Experts of a small language model: 66.9M parameters, 4477 steps.
Below are experts of layer 8 (counted from 0) of a mixture-of-experts language model. Rows are named router (the router's row for the expert), gate (a neuron's input weights, with its number), up (a neuron's input weights, with its number) and show model dimensions 128-191. Each number is 50 + 10 x the weight over its row's rms, rounded and kept within 0 to 99.
Before each expert's rows: "gets" lists some tokens that make up at least twice as much of what it gets as of all text. This comes from a sample of Wikipedia text that the model never trained on. Tokens count by the router's weight.

# expert 10
gets: " and", ",", " the", ".", " in", " a"
router:40 47 35 52 48 44 42 26 67 35 47 48 40 63 54 49 41 52 59 55 51 36 56 57 43 50 49 66 40 44 40 51 49 52 39 36 30 60 31 48 52 52 42 67 57 70 70 52 52 58 48 56 50 74 48 61 40 41 49 54 45 57 57 26
gate5:44 38 44 35 56 61 65 61 51 52 41 57 40 40 59 59 53 44 64 62 68 70 48 51 63 59 45 40 38 40 44 48 24 53 50 50 64 61 59 58 37 42 33 52 50 49 60 42 58 76 45 54 44 13 53 34 42 49 49 46 51 62 45 53
up5:46 51 39 63 38 39 57 47 50 56 53 50 32 47 50 42 42 52 63 48 71 39 50 51 42 49 58 48 61 47 56 38 46 37 50 31 30 36 57 40 54 44 53 51 44 44 50 50 41 59 50 52 53 56 71 63 32 51 57 50 45 51 49 39
gate6:46 28 57 49 48 87 38 51 42 56 53 40 46 54 63 62 56 40 68 43 30 65 36 53 39 62 44 41 47 48 45 52 54 40 38 54 46 37 31 47 62 24 55 42 45 60 60 49 73 41 56 50 47 32 48 65 47 35 46 50 44 45 48 47
up6:44 27 45 46 32 46 51 71 46 62 44 42 56 53 51 64 52 59 53 42 60 54 35 28 44 53 43 51 45 40 58 45 27 44 54 68 47 52 55 47 32 59 62 71 49 26 49 52 46 44 42 39 59 60 48 39 67 55 40 52 36 53 49 44
gate7:61 51 46 56 56 58 49 58 53 46 36 46 56 39 51 39 53 36 54 60 55 43 39 37 55 50 59 53 50 57 59 54 63 65 65 58 50 45 48 36 36 70 68 40 60 38 47 43 36 50 44 54 37 59 44 47 55 48 37 40 49 54 52 47
up7:60 47 47 47 35 58 59 47 44 41 54 35 54 43 49 57 47 35 57 43 35 35 56 50 37 59 46 37 58 25 53 47 50 43 29 57 69 35 44 59 33 58 44 41 47 30 75 52 64 60 44 35 56 38 42 45 49 42 61 58 60 37 57 46
gate8:63 44 41 40 46 75 61 52 51 51 50 47 57 40 48 49 34 52 43 43 51 44 56 62 49 65 55 36 53 66 66 52 55 55 64 44 39 46 37 49 44 34 48 49 51 51 42 52 38 43 49 61 56 41 64 51 45 51 42 49 47 47 61 40
up8:44 54 49 47 72 57 66 45 69 60 34 38 60 45 59 46 60 48 47 37 38 39 61 60 50 55 58 40 55 37 48 38 47 52 41 51 62 66 42 59 48 53 39 55 66 55 67 43 45 46 34 56 70 65 29 52 42 50 46 60 45 37 59 64
gate9:58 44 41 53 62 65 38 54 61 57 41 51 45 46 60 55 52 58 77 54 72 29 33 50 46 59 25 51 66 54 48 46 53 54 42 42 45 39 48 49 45 55 71 62 52 45 45 57 45 62 53 51 57 41 57 47 26 81 43 55 42 63 45 59
up9:48 39 56 61 46 42 55 60 62 47 50 53 38 34 59 28 48 67 66 65 54 31 42 60 58 48 58 56 52 40 41 60 41 49 44 49 62 44 60 32 48 38 55 57 78 55 42 54 45 50 52 52 42 32 69 54 52 75 54 36 41 47 46 42
gate10:48 44 41 47 59 66 54 57 49 56 57 58 42 56 49 25 57 53 62 55 52 59 59 43 29 68 43 52 54 66 66 61 55 65 62 36 43 52 56 36 43 55 63 61 50 53 45 55 31 56 60 57 52 61 60 46 44 52 24 49 54 33 39 56
up10:38 30 41 36 46 40 53 38 61 53 45 50 56 55 45 69 36 58 50 38 73 59 56 68 58 54 52 68 46 58 42 54 52 51 62 48 43 52 52 36 43 43 54 67 47 60 42 36 24 57 44 53 41 52 56 54 67 58 54 39 58 51 48 66
gate11:48 30 51 63 55 71 57 50 52 28 55 55 38 61 63 47 45 52 63 55 52 46 45 58 41 48 37 57 46 52 41 50 41 68 55 34 58 53 40 54 56 49 54 20 30 49 55 35 29 61 48 42 61 47 32 65 66 42 66 35 30 62 55 65
up11:52 55 55 51 26 51 43 47 46 41 60 44 40 64 62 48 53 65 46 62 49 32 66 40 64 40 44 50 31 49 59 55 59 37 54 60 41 60 40 60 60 50 48 37 25 53 20 55 68 58 47 57 50 32 41 43 50 42 54 50 44 54 51 43
gate12:60 39 55 39 39 59 57 54 48 54 43 51 60 53 49 54 55 21 49 52 72 57 53 37 45 68 63 56 53 35 66 39 44 55 61 57 41 57 49 47 57 65 62 51 59 48 56 34 40 55 31 53 39 61 37 57 49 41 72 44 34 58 55 54
up12:55 43 43 41 62 60 50 40 57 60 50 50 37 59 68 48 46 51 45 58 51 34 43 53 74 35 47 48 70 35 43 70 44 70 48 57 39 46 63 46 45 60 54 44 42 66 39 57 51 57 47 41 33 55 63 48 39 55 46 50 36 25 60 41
gate13:46 42 47 43 44 56 63 37 59 43 54 56 49 44 60 36 57 68 40 58 55 61 38 59 64 55 68 49 53 51 56 47 37 54 60 31 53 46 37 54 52 55 42 31 52 43 53 68 44 43 53 58 24 56 33 42 56 30 47 54 46 53 41 45
up13:32 54 44 76 49 61 56 43 53 42 41 46 43 39 60 58 59 29 49 54 51 66 42 49 30 43 61 55 42 51 68 37 49 42 67 48 59 48 46 56 63 46 32 49 67 64 77 65 59 53 55 38 52 42 47 50 64 49 50 67 65 38 43 47
gate14:52 34 35 51 56 65 48 37 53 46 63 53 60 52 53 37 40 50 41 66 58 47 51 35 40 65 53 55 49 55 35 49 51 45 57 45 50 23 46 64 56 40 50 42 43 58 55 40 64 65 55 62 60 61 35 47 58 45 35 47 40 46 37 47
up14:38 41 42 38 50 57 52 45 51 55 59 45 49 48 46 44 49 49 41 49 50 55 59 50 25 41 53 54 33 43 63 47 52 50 60 52 65 36 47 57 61 20 62 47 53 47 31 46 58 51 43 55 61 59 66 28 40 51 62 44 50 35 56 61
gate15:72 52 66 29 47 30 60 42 59 43 47 45 57 49 54 47 52 53 45 55 54 44 68 59 47 58 48 45 55 46 50 50 33 41 41 57 52 33 33 59 54 43 52 49 34 46 58 56 59 45 42 54 53 55 34 56 29 54 35 39 47 45 53 46
up15:45 56 57 34 48 60 52 39 55 52 69 53 54 50 69 50 53 48 59 63 40 36 40 53 43 63 53 56 53 44 43 45 43 51 51 65 52 39 47 63 53 50 68 52 50 45 44 55 53 31 51 46 44 54 49 54 58 34 58 57 43 59 41 49
gate16:47 27 43 34 50 55 61 46 42 43 47 52 57 41 47 39 53 53 50 32 54 59 60 61 66 36 60 34 57 40 57 50 46 51 49 55 46 40 44 46 50 47 66 59 52 53 59 50 43 66 59 78 45 44 67 46 47 50 50 36 47 33 56 30
up16:43 53 57 38 38 59 36 68 32 61 47 46 36 54 56 49 42 53 51 58 48 58 53 53 31 54 38 38 52 55 39 39 34 41 52 37 62 53 60 39 33 31 53 63 70 55 49 62 72 37 55 39 57 50 53 62 43 47 56 60 48 56 49 47
gate17:60 62 64 72 46 60 39 39 59 43 46 57 48 58 56 43 53 54 57 43 45 38 55 53 55 51 50 50 57 52 51 33 45 41 58 63 52 38 44 59 71 70 45 52 36 36 42 64 62 43 40 64 60 54 69 48 35 56 39 56 35 48 58 64
up17:39 42 46 41 39 50 29 65 58 36 61 50 44 64 55 63 58 54 27 54 41 59 44 60 46 31 69 54 43 34 57 65 45 43 48 32 43 56 61 40 39 35 62 46 60 42 56 53 61 56 51 58 61 52 47 32 63 48 74 59 43 70 37 47
gate18:64 48 51 49 57 61 46 28 46 47 44 60 55 75 56 48 53 36 32 62 50 47 48 45 59 71 56 54 41 56 38 52 35 44 58 51 50 43 44 59 54 52 53 43 67 47 66 49 69 40 43 22 37 57 58 66 54 40 42 37 64 42 44 56
up18:42 47 65 47 38 42 48 65 59 46 54 58 48 42 46 39 39 44 62 49 43 68 58 43 54 49 39 45 53 38 57 47 42 36 33 59 47 56 52 32 58 63 58 57 49 59 43 60 52 60 59 57 36 50 62 60 41 50 48 58 59 49 43 52
gate19:58 47 44 49 43 58 62 58 55 43 44 48 44 62 60 57 51 48 36 46 32 49 33 58 43 43 53 69 56 48 47 54 35 51 56 40 48 55 48 38 53 53 37 24 60 47 56 48 48 45 38 28 60 37 53 39 46 49 50 52 57 38 55 38
up19:44 29 36 26 62 49 64 49 66 49 72 44 60 53 62 57 63 57 40 52 57 49 40 50 41 48 57 54 31 34 64 60 41 50 47 44 37 53 51 43 60 56 64 36 50 58 45 31 46 45 53 56 37 33 50 65 49 47 60 55 48 41 54 52
gate20:62 49 59 47 65 64 62 66 62 36 59 49 48 38 58 47 56 51 44 45 67 43 46 50 34 42 50 31 34 68 48 54 40 50 57 50 27 43 35 26 50 41 69 44 61 43 39 48 65 55 43 53 45 49 41 57 65 47 48 43 53 54 56 35
up20:60 45 34 64 40 48 37 53 29 62 76 37 46 52 51 33 58 48 54 54 35 52 43 48 78 57 51 40 51 57 53 56 40 57 46 59 54 51 46 69 60 44 40 42 53 43 46 53 69 38 49 49 57 59 52 44 48 52 69 53 42 46 56 59
gate21:76 57 57 53 67 72 59 42 34 24 41 45 55 58 57 52 58 39 43 71 27 62 40 48 49 65 73 58 53 43 33 38 46 59 45 35 31 53 42 51 43 44 49 24 50 50 46 44 62 65 56 37 51 35 63 36 58 43 45 44 35 62 38 37
up21:40 54 60 44 48 38 70 63 56 62 48 44 55 35 47 49 41 36 46 41 60 41 39 63 45 39 53 41 46 52 28 47 61 50 45 31 60 46 53 53 55 50 51 40 58 42 58 42 62 51 48 43 50 45 55 52 50 41 43 52 61 64 60 44
gate22:59 42 65 42 43 78 55 52 47 45 47 49 56 42 50 40 51 43 63 61 51 51 32 56 50 37 54 41 40 58 59 64 56 62 46 46 66 47 50 39 48 65 48 52 63 53 48 53 59 63 38 56 42 42 57 42 50 57 26 36 38 41 51 45
up22:47 65 59 45 49 61 48 44 60 59 51 43 51 40 66 30 44 47 52 47 37 34 41 35 44 56 38 50 54 44 52 54 29 51 43 60 45 70 27 56 58 54 49 44 47 64 52 65 41 43 48 67 55 45 54 47 71 51 57 54 44 57 72 35
gate23:60 58 68 46 75 48 44 40 50 34 52 47 33 40 68 48 71 46 45 61 49 44 56 62 65 44 51 46 65 43 53 66 52 48 47 38 42 46 52 45 42 57 56 68 61 46 64 63 52 38 49 46 51 38 53 53 35 58 41 52 35 39 57 44
up23:44 51 47 36 49 59 54 35 59 39 62 75 47 44 64 66 52 67 47 30 54 39 41 72 63 47 50 52 27 66 43 47 61 52 44 45 47 51 43 43 49 65 47 50 64 19 62 52 48 55 55 36 53 61 55 38 54 43 43 40 70 17 56 64
gate24:50 39 36 43 64 58 57 29 46 63 38 59 43 47 47 38 53 45 58 36 49 58 53 55 37 44 60 57 44 46 44 50 48 57 39 61 46 34 38 51 40 49 46 72 42 69 54 47 54 43 46 45 58 47 56 57 50 60 55 35 46 24 38 52
up24:46 42 67 41 35 46 58 45 62 39 60 52 57 42 53 54 74 44 68 41 52 45 42 41 39 52 38 41 42 36 44 48 49 41 48 53 59 39 67 46 49 66 34 53 55 36 39 44 48 48 46 33 47 51 42 39 41 53 54 48 56 56 58 48
gate25:52 28 43 38 46 61 55 62 74 59 51 57 62 47 54 37 22 52 39 67 71 39 57 40 42 51 44 42 53 41 51 39 43 79 53 39 63 49 48 50 48 53 54 48 55 39 38 66 47 56 53 50 44 41 39 49 60 44 55 65 47 56 37 57
up25:23 44 45 53 53 77 38 38 46 56 48 57 41 52 64 60 59 53 60 53 32 37 49 46 42 48 56 56 33 49 45 43 49 36 48 43 58 46 53 44 58 47 37 51 53 35 54 23 40 41 50 48 53 76 56 56 43 55 43 49 53 74 50 50
gate26:46 26 46 52 69 41 21 38 64 34 52 50 60 55 57 51 19 56 53 51 39 63 33 39 63 50 35 47 43 50 52 20 58 49 41 45 45 53 56 49 36 41 35 40 42 47 50 49 56 44 29 63 47 68 55 43 47 38 51 52 37 45 53 49
up26:33 44 42 57 54 67 36 59 50 52 44 53 55 52 49 56 50 59 44 55 70 55 61 37 48 62 44 37 48 63 64 39 35 56 53 36 61 58 40 46 48 45 57 40 47 65 53 65 58 56 41 31 38 46 49 48 50 55 51 66 56 50 43 36
gate27:57 54 43 39 60 47 60 51 42 39 35 47 64 25 53 39 56 44 33 54 61 66 38 56 47 56 61 50 53 51 43 48 37 44 59 59 47 55 60 38 63 59 51 54 49 54 62 43 36 50 26 54 22 50 48 52 59 60 58 45 55 58 71 68
up27:58 48 72 33 56 50 70 53 37 62 51 53 47 44 58 56 25 49 64 46 58 59 46 47 51 40 59 53 47 52 54 56 54 59 47 56 57 65 60 55 64 47 35 42 50 76 52 49 60 55 60 53 52 52 45 44 38 63 62 47 63 46 45 42
gate28:49 45 52 57 24 62 40 44 48 32 66 49 53 51 58 68 54 45 47 54 58 45 45 62 34 46 57 59 53 72 35 58 47 47 49 58 56 48 41 64 54 66 46 59 42 50 68 47 55 44 42 50 47 60 43 62 65 49 46 47 34 44 30 41
up28:48 57 32 56 32 55 49 64 55 60 60 48 48 36 67 48 53 46 43 45 45 43 52 47 45 60 46 58 49 17 63 59 46 60 72 28 60 53 43 45 60 44 54 64 37 49 35 54 48 65 50 46 42 54 49 48 52 50 43 46 40 43 44 52
gate29:61 26 49 52 51 62 46 67 50 44 45 59 58 47 47 62 52 52 58 46 46 54 67 46 64 61 64 65 36 48 54 57 53 50 52 76 57 39 49 48 38 59 44 51 73 41 49 57 59 61 48 59 47 49 46 51 51 40 55 43 49 37 36 58
up29:52 45 53 86 40 60 37 38 40 64 46 30 51 40 66 58 49 55 45 73 51 61 31 49 53 49 58 44 61 51 47 38 46 71 55 53 47 43 65 67 43 49 32 65 49 50 51 52 44 61 49 38 56 65 46 47 50 42 52 49 55 61 45 49
gate30:58 35 48 64 69 55 38 54 29 62 55 50 52 37 34 54 45 50 36 39 42 45 49 54 46 55 37 56 31 51 38 46 42 59 60 52 36 44 56 48 55 60 37 57 28 45 58 51 39 46 59 55 60 55 36 41 57 53 27 57 60 64 35 59
up30:52 50 47 48 47 48 70 49 51 36 34 69 62 46 47 53 55 30 38 41 41 52 35 62 42 49 23 43 50 53 45 59 33 67 68 41 49 59 57 39 52 44 48 70 49 54 41 45 43 40 48 60 39 43 52 74 64 53 47 48 39 59 55 45
gate31:39 51 46 42 49 59 56 52 55 52 47 58 57 57 41 57 46 46 51 33 69 51 46 74 44 47 62 48 57 49 53 47 61 38 46 69 67 42 50 66 52 48 56 64 54 41 50 61 80 57 51 51 50 51 56 53 47 49 36 43 47 40 54 52
up31:56 42 36 48 49 41 36 48 55 46 47 36 53 55 53 64 55 62 55 46 60 33 49 53 35 50 55 37 51 56 64 53 47 36 40 50 53 47 51 53 41 44 44 50 43 46 48 52 40 43 28 26 58 44 57 55 49 56 60 54 56 49 56 33
gate32:53 43 50 57 62 69 46 46 57 40 43 43 40 72 54 46 53 45 67 69 39 40 27 50 40 72 63 52 49 59 42 56 53 34 50 68 48 48 45 59 42 43 67 39 54 38 40 42 33 60 37 47 42 57 63 48 52 62 52 64 52 57 37 49
up32:64 39 40 55 32 45 42 49 31 41 58 69 60 41 45 43 69 48 62 32 44 63 53 45 34 55 49 62 43 46 39 51 45 46 47 55 41 49 45 49 55 72 63 36 54 28 34 50 50 49 57 47 57 61 49 43 56 46 50 69 46 44 59 40
gate33:65 30 59 31 48 61 76 53 50 48 56 59 42 53 59 52 59 46 56 46 56 61 30 63 38 60 46 57 55 61 40 57 53 74 58 45 57 51 57 44 50 52 60 57 41 48 35 58 46 47 60 61 48 49 43 54 42 47 40 41 41 34 58 31
up33:39 49 42 61 45 39 53 46 52 47 44 47 39 58 59 54 49 29 58 52 47 67 40 62 67 55 47 50 48 51 50 41 46 55 54 61 75 56 31 49 52 55 49 67 36 60 38 41 66 50 43 41 70 49 43 56 50 64 42 38 62 60 76 37
gate34:49 45 24 38 73 58 50 60 63 46 47 59 41 45 49 57 59 41 52 46 50 49 41 52 52 39 70 51 46 54 54 28 46 72 48 70 40 51 52 46 56 52 55 55 55 50 45 59 42 52 48 41 44 57 43 63 34 56 46 34 42 57 45 48
up34:41 41 37 57 57 62 71 55 65 39 39 53 62 46 56 72 46 44 27 58 57 51 46 58 44 48 51 37 34 61 54 63 59 53 37 21 49 57 65 42 41 63 48 44 52 40 56 53 48 44 58 87 41 42 39 41 50 58 59 52 43 45 41 54
gate35:47 41 52 43 50 55 46 54 52 32 48 33 55 62 69 53 71 47 55 46 51 45 35 60 45 46 56 41 57 34 42 55 49 62 58 43 67 55 38 38 54 42 59 56 44 48 63 61 55 62 44 60 33 28 52 57 47 36 42 51 56 45 66 65
up35:47 61 50 51 61 58 49 55 55 48 49 37 58 64 46 61 38 53 58 40 47 41 45 41 36 65 43 42 45 61 68 45 43 53 53 39 75 46 34 53 52 62 44 49 49 43 34 61 49 45 62 36 34 84 40 54 60 50 61 56 34 37 54 53
gate36:59 58 49 48 41 54 65 48 49 49 43 49 36 69 53 44 46 43 67 34 55 49 56 45 52 48 68 55 62 48 41 61 67 46 30 65 41 46 46 62 43 56 72 53 40 58 44 63 55 58 46 45 45 43 48 64 52 57 55 62 68 35 42 17
up36:50 59 41 55 42 43 61 46 25 54 46 27 49 58 64 55 48 37 41 49 60 44 54 61 50 43 32 50 46 54 67 57 46 47 54 28 52 61 46 37 59 37 48 54 58 60 51 41 64 42 63 40 35 45 47 47 51 54 47 62 61 37 47 55
gate37:65 44 33 51 55 55 50 43 52 37 65 73 44 52 63 72 52 67 59 68 45 58 54 58 50 39 53 39 45 71 61 44 41 51 52 68 57 48 49 51 33 57 25 57 51 48 57 47 50 51 36 60 51 39 55 59 53 40 52 63 45 52 49 40
up37:67 48 64 47 60 48 64 58 58 52 43 55 46 47 54 43 56 64 46 44 40 47 50 57 59 46 57 47 50 54 54 53 67 45 40 52 32 54 41 41 60 38 53 41 46 26 28 51 58 61 44 50 29 64 47 48 50 48 56 52 56 41 55 40
gate38:43 29 47 46 48 62 33 42 48 48 48 45 54 62 58 26 36 55 48 59 52 52 55 41 60 35 47 47 39 44 41 52 42 38 33 50 54 27 50 50 55 49 71 38 59 54 39 68 52 54 42 44 36 48 54 41 43 48 40 40 51 51 56 41
up38:40 61 51 70 50 63 65 43 54 52 51 54 66 46 47 42 51 50 61 34 52 44 40 36 48 57 31 42 57 62 61 35 46 58 45 41 51 50 41 49 48 53 47 46 55 42 77 55 67 44 51 48 39 44 59 72 52 43 42 55 39 52 43 41
gate39:40 43 68 52 34 55 38 44 51 32 59 50 58 42 59 40 39 52 56 63 56 46 52 54 53 62 49 60 41 27 54 41 59 41 58 44 46 45 55 45 49 44 62 46 53 53 55 48 41 62 44 59 45 34 35 59 46 62 57 49 72 56 60 66
up39:70 44 33 45 33 58 60 46 51 42 27 36 35 54 66 46 53 42 60 50 44 61 49 72 50 47 41 63 55 39 46 47 59 44 58 40 55 43 43 58 51 51 49 31 55 65 54 37 56 40 46 31 49 48 34 46 52 46 59 50 57 49 68 41
gate40:60 45 39 44 66 54 49 65 65 55 46 56 41 28 52 57 78 63 53 53 68 49 33 47 51 50 49 43 46 65 65 35 55 60 54 68 75 36 37 43 41 44 58 57 48 59 44 45 37 56 51 78 51 62 48 32 56 62 40 46 48 53 47 54
up40:65 39 69 35 16 44 44 50 33 55 57 33 63 57 44 50 33 48 54 48 34 51 69 54 46 65 35 42 55 44 41 40 33 30 39 37 51 43 60 35 57 26 74 55 51 43 57 46 39 54 34 49 47 45 66 50 49 42 59 36 57 61 45 67
gate41:57 47 76 47 56 54 43 52 51 45 44 47 49 44 52 45 55 26 57 33 55 60 59 48 40 64 64 42 56 62 42 52 36 41 52 53 77 53 39 57 40 38 62 44 58 60 54 57 50 54 44 33 43 45 54 37 45 65 45 40 38 51 42 59
up41:66 65 44 52 44 47 67 58 55 49 57 61 57 50 50 51 43 46 54 36 60 56 59 59 34 60 53 46 53 56 51 70 65 51 65 47 41 55 55 62 67 62 48 44 60 60 41 46 55 37 57 63 49 63 52 44 50 57 47 37 38 44 38 55
gate42:64 53 27 47 63 49 40 40 57 56 60 59 48 58 46 48 27 46 53 43 77 65 47 52 36 51 51 53 52 59 51 43 44 33 44 49 54 60 66 52 46 55 56 62 64 59 56 55 62 52 54 58 45 47 44 53 52 51 52 46 55 51 55 44
up42:40 43 46 43 54 45 56 67 70 49 42 48 46 50 47 43 55 67 58 47 56 56 61 50 63 55 51 55 70 37 59 31 59 62 38 68 71 55 48 52 46 51 57 43 53 38 49 38 52 51 47 55 53 55 42 63 59 36 56 51 40 51 51 47
gate43:42 54 30 55 44 49 70 60 47 49 58 45 53 54 66 45 56 46 44 47 56 42 37 52 41 53 71 33 18 45 35 61 49 41 42 37 39 37 49 49 39 45 59 69 29 47 37 42 49 51 43 62 37 44 36 49 58 31 50 63 50 65 33 49
up43:45 50 49 41 62 45 54 31 38 58 17 43 52 46 40 53 57 59 50 49 69 66 47 63 63 49 49 52 63 50 51 30 42 64 47 38 48 54 64 48 65 47 39 60 40 33 67 37 47 41 55 54 58 55 50 36 47 34 54 48 40 55 61 50
gate44:53 38 50 41 46 64 65 35 33 40 43 44 48 54 50 40 44 57 46 41 44 52 50 56 58 38 27 55 66 37 47 44 54 40 32 45 43 34 31 63 52 54 28 57 78 59 61 64 54 52 50 44 41 69 57 50 60 41 25 47 40 39 45 41
up44:42 56 47 67 56 40 42 58 62 44 50 63 50 49 36 60 64 45 36 53 40 61 51 51 47 48 40 42 39 47 29 30 61 49 54 54 51 47 44 39 56 40 50 42 56 63 63 74 41 33 48 45 59 61 51 42 42 41 48 45 53 47 46 60
gate45:65 42 71 56 57 66 51 54 44 41 58 45 51 49 49 71 49 46 51 61 46 51 55 48 63 52 33 33 40 49 49 55 52 59 36 46 38 47 45 62 49 54 63 40 53 57 67 61 40 50 62 70 51 62 58 65 53 39 56 51 43 47 46 55
up45:46 51 34 40 73 49 49 52 45 59 37 47 72 69 48 58 50 70 64 66 26 28 45 51 51 63 59 52 35 53 52 50 52 52 43 49 56 50 49 69 48 49 54 54 53 46 41 44 51 62 63 41 37 57 35 31 48 46 49 78 62 54 52 35
gate46:61 47 43 49 57 59 46 34 47 51 44 46 52 56 59 56 80 43 30 31 45 51 51 52 49 40 36 41 66 46 36 42 49 58 46 50 60 51 51 61 57 55 38 49 68 44 49 64 33 43 53 69 51 57 44 44 68 56 44 41 47 51 45 49
up46:57 56 51 50 60 71 39 50 49 49 55 57 46 35 58 42 43 60 43 64 64 51 53 49 58 50 44 45 39 56 51 56 39 48 65 37 74 64 55 34 54 46 36 57 39 40 58 33 77 47 54 49 44 38 52 56 47 48 41 53 65 31 47 46
gate47:51 61 66 39 49 66 35 40 43 31 57 44 42 53 43 31 56 36 30 37 56 48 56 61 46 58 35 35 56 50 47 35 52 54 77 59 62 46 42 43 68 45 50 43 49 54 68 54 38 46 60 50 48 46 49 57 54 53 57 46 45 42 56 46
up47:37 74 59 46 49 54 54 49 46 40 57 39 41 35 52 54 53 57 57 61 53 44 40 48 44 50 48 54 26 31 41 38 43 45 59 49 44 49 49 62 35 55 66 57 53 62 45 45 40 55 54 59 65 38 55 51 49 44 53 55 63 53 44 53
gate48:43 60 44 40 62 52 47 51 47 49 48 44 58 44 50 46 58 36 20 39 59 54 42 41 58 49 44 55 59 45 36 46 68 55 62 46 51 63 36 47 43 55 55 53 60 41 33 56 37 54 25 38 59 58 47 56 49 53 26 61 47 52 49 51
up48:49 39 55 55 47 44 54 48 42 47 54 58 54 64 41 33 54 46 40 59 42 50 61 39 58 55 53 48 53 41 45 36 26 60 48 49 49 56 36 56 68 53 58 56 59 51 51 52 30 49 50 54 59 49 52 43 50 54 56 47 31 70 37 60
gate49:54 49 52 42 61 58 65 59 45 48 46 52 60 33 56 66 53 47 43 66 50 60 51 57 51 46 34 49 50 28 43 73 40 52 41 44 55 60 47 65 46 56 41 56 48 40 46 51 45 59 35 28 66 65 50 49 43 60 60 62 41 56 62 40
up49:28 59 44 42 45 52 46 36 49 49 50 46 50 50 53 60 39 47 48 32 43 42 59 60 52 70 49 47 60 56 48 39 76 62 58 55 73 47 54 57 55 58 50 44 49 44 50 58 60 58 35 41 58 45 47 40 55 51 77 37 44 54 35 39
gate50:66 42 59 56 53 53 78 43 41 34 47 57 47 63 68 40 46 51 52 32 59 59 50 40 47 51 28 51 69 47 30 54 48 57 58 65 65 26 49 42 68 63 38 58 42 65 53 54 48 76 42 33 47 67 37 55 41 40 59 50 42 34 62 46
up50:44 61 54 43 58 63 67 52 53 46 45 44 30 67 38 54 59 34 60 54 56 62 42 53 54 34 53 37 50 66 45 66 48 62 43 43 45 38 50 42 40 49 61 54 57 50 46 53 47 73 49 42 39 48 15 45 35 47 47 45 48 50 45 55
gate51:66 49 42 29 56 63 46 55 53 53 36 56 61 56 44 58 40 45 35 51 50 64 60 37 49 47 58 56 69 42 51 37 28 46 67 49 65 43 68 63 72 44 61 64 58 57 51 35 50 32 45 51 40 52 44 55 59 44 43 44 46 38 59 49
up51:49 39 34 48 49 59 59 69 59 45 71 48 43 60 56 41 52 46 53 41 47 41 52 41 59 50 55 36 64 69 58 67 48 56 54 58 51 37 38 63 47 44 40 45 55 56 58 67 39 52 55 61 55 38 59 65 58 57 47 46 53 53 56 29
gate52:65 46 69 46 53 54 41 66 44 33 64 53 43 51 54 37 30 57 51 48 42 48 43 54 53 59 61 45 60 48 48 52 50 45 44 42 62 48 44 64 44 53 58 58 66 76 37 46 51 48 33 53 49 43 53 50 52 59 48 41 54 53 51 54
up52:66 54 52 56 60 47 45 66 47 58 53 48 50 43 59 44 52 45 57 47 39 53 49 51 57 68 62 35 47 43 64 48 55 44 45 35 44 42 58 60 44 42 60 36 57 37 44 43 42 50 39 46 48 71 52 53 50 49 46 60 56 62 52 49
gate53:62 58 45 59 65 50 71 64 46 40 64 34 54 36 51 46 48 48 39 52 48 30 40 45 46 57 62 52 52 43 35 41 52 50 60 57 45 52 51 44 52 42 46 46 53 43 52 69 54 36 43 50 55 49 54 62 49 46 58 41 36 69 54 42
up53:70 56 49 57 52 52 32 49 64 54 42 44 47 68 49 52 55 55 56 47 46 51 56 60 41 52 57 46 54 48 47 44 57 49 52 42 50 45 34 45 52 40 59 47 39 45 56 47 32 50 49 31 54 56 42 49 42 56 45 56 38 36 40 41
gate54:56 42 62 48 46 53 71 48 43 44 71 30 47 42 53 56 38 52 33 52 56 60 51 69 60 62 30 57 36 52 42 39 43 32 49 55 63 55 52 41 41 65 50 37 59 50 50 52 37 46 41 56 54 57 49 36 43 61 50 67 51 46 47 50
up54:45 38 41 37 47 50 49 41 42 65 57 48 50 58 48 43 45 49 57 61 44 57 35 54 61 44 44 65 44 50 39 43 76 48 42 41 56 53 65 54 60 55 58 65 48 43 31 56 66 54 69 43 63 33 45 50 48 33 38 52 58 73 57 41
gate55:40 53 47 46 44 54 25 35 58 53 53 43 52 49 61 46 56 51 62 39 67 45 51 50 46 45 56 36 54 56 41 26 60 62 55 56 58 48 69 56 46 59 37 31 49 67 57 68 51 40 41 60 52 45 50 43 47 47 38 40 36 61 61 57
up55:38 31 42 56 41 52 49 38 42 54 41 46 56 51 63 49 46 53 59 34 54 68 52 58 54 51 29 49 36 45 41 32 49 43 50 46 61 43 47 58 33 47 38 58 50 39 56 47 37 58 54 27 56 68 53 48 48 48 55 50 44 44 46 59
gate56:44 50 42 39 42 55 68 41 50 50 51 54 54 34 63 47 57 62 41 62 55 48 29 50 55 62 32 49 47 57 49 63 32 35 60 45 47 53 55 51 51 47 67 53 59 52 51 37 49 68 36 46 31 69 27 56 54 62 35 61 31 45 64 66
up56:48 53 56 61 57 59 46 43 64 42 61 47 49 45 29 48 54 50 41 52 51 59 45 49 41 58 32 49 55 32 48 63 41 61 53 49 47 51 60 56 39 68 56 31 48 57 65 44 56 64 47 51 72 52 44 40 49 46 40 49 49 60 56 59
gate57:53 46 39 39 47 23 63 34 48 64 45 55 66 44 64 47 52 53 54 49 55 62 36 58 46 47 61 54 50 56 41 51 59 52 47 69 65 55 39 52 41 59 56 52 34 46 48 37 45 46 37 57 44 53 52 55 41 47 55 56 45 44 41 36
up57:45 48 41 44 32 39 67 57 59 65 66 40 38 44 52 59 41 58 46 68 53 48 41 35 53 57 52 64 46 46 43 41 69 30 58 59 71 43 40 51 55 41 42 43 44 57 57 58 47 36 44 41 53 58 56 57 48 45 55 60 46 60 49 36
gate58:39 48 45 46 67 51 43 45 55 46 65 37 47 61 66 35 53 43 47 45 49 71 52 56 52 54 54 37 51 55 41 54 43 45 41 58 53 54 40 57 31 58 55 67 58 48 39 36 49 39 50 56 39 49 41 41 48 64 53 35 30 46 59 44
up58:55 26 64 45 46 46 57 21 70 48 51 32 58 32 37 53 43 37 41 39 64 42 51 50 58 60 57 43 48 47 48 63 55 55 57 55 33 70 66 55 39 58 47 54 46 37 41 41 46 60 37 55 33 59 56 51 43 46 53 58 34 62 54 37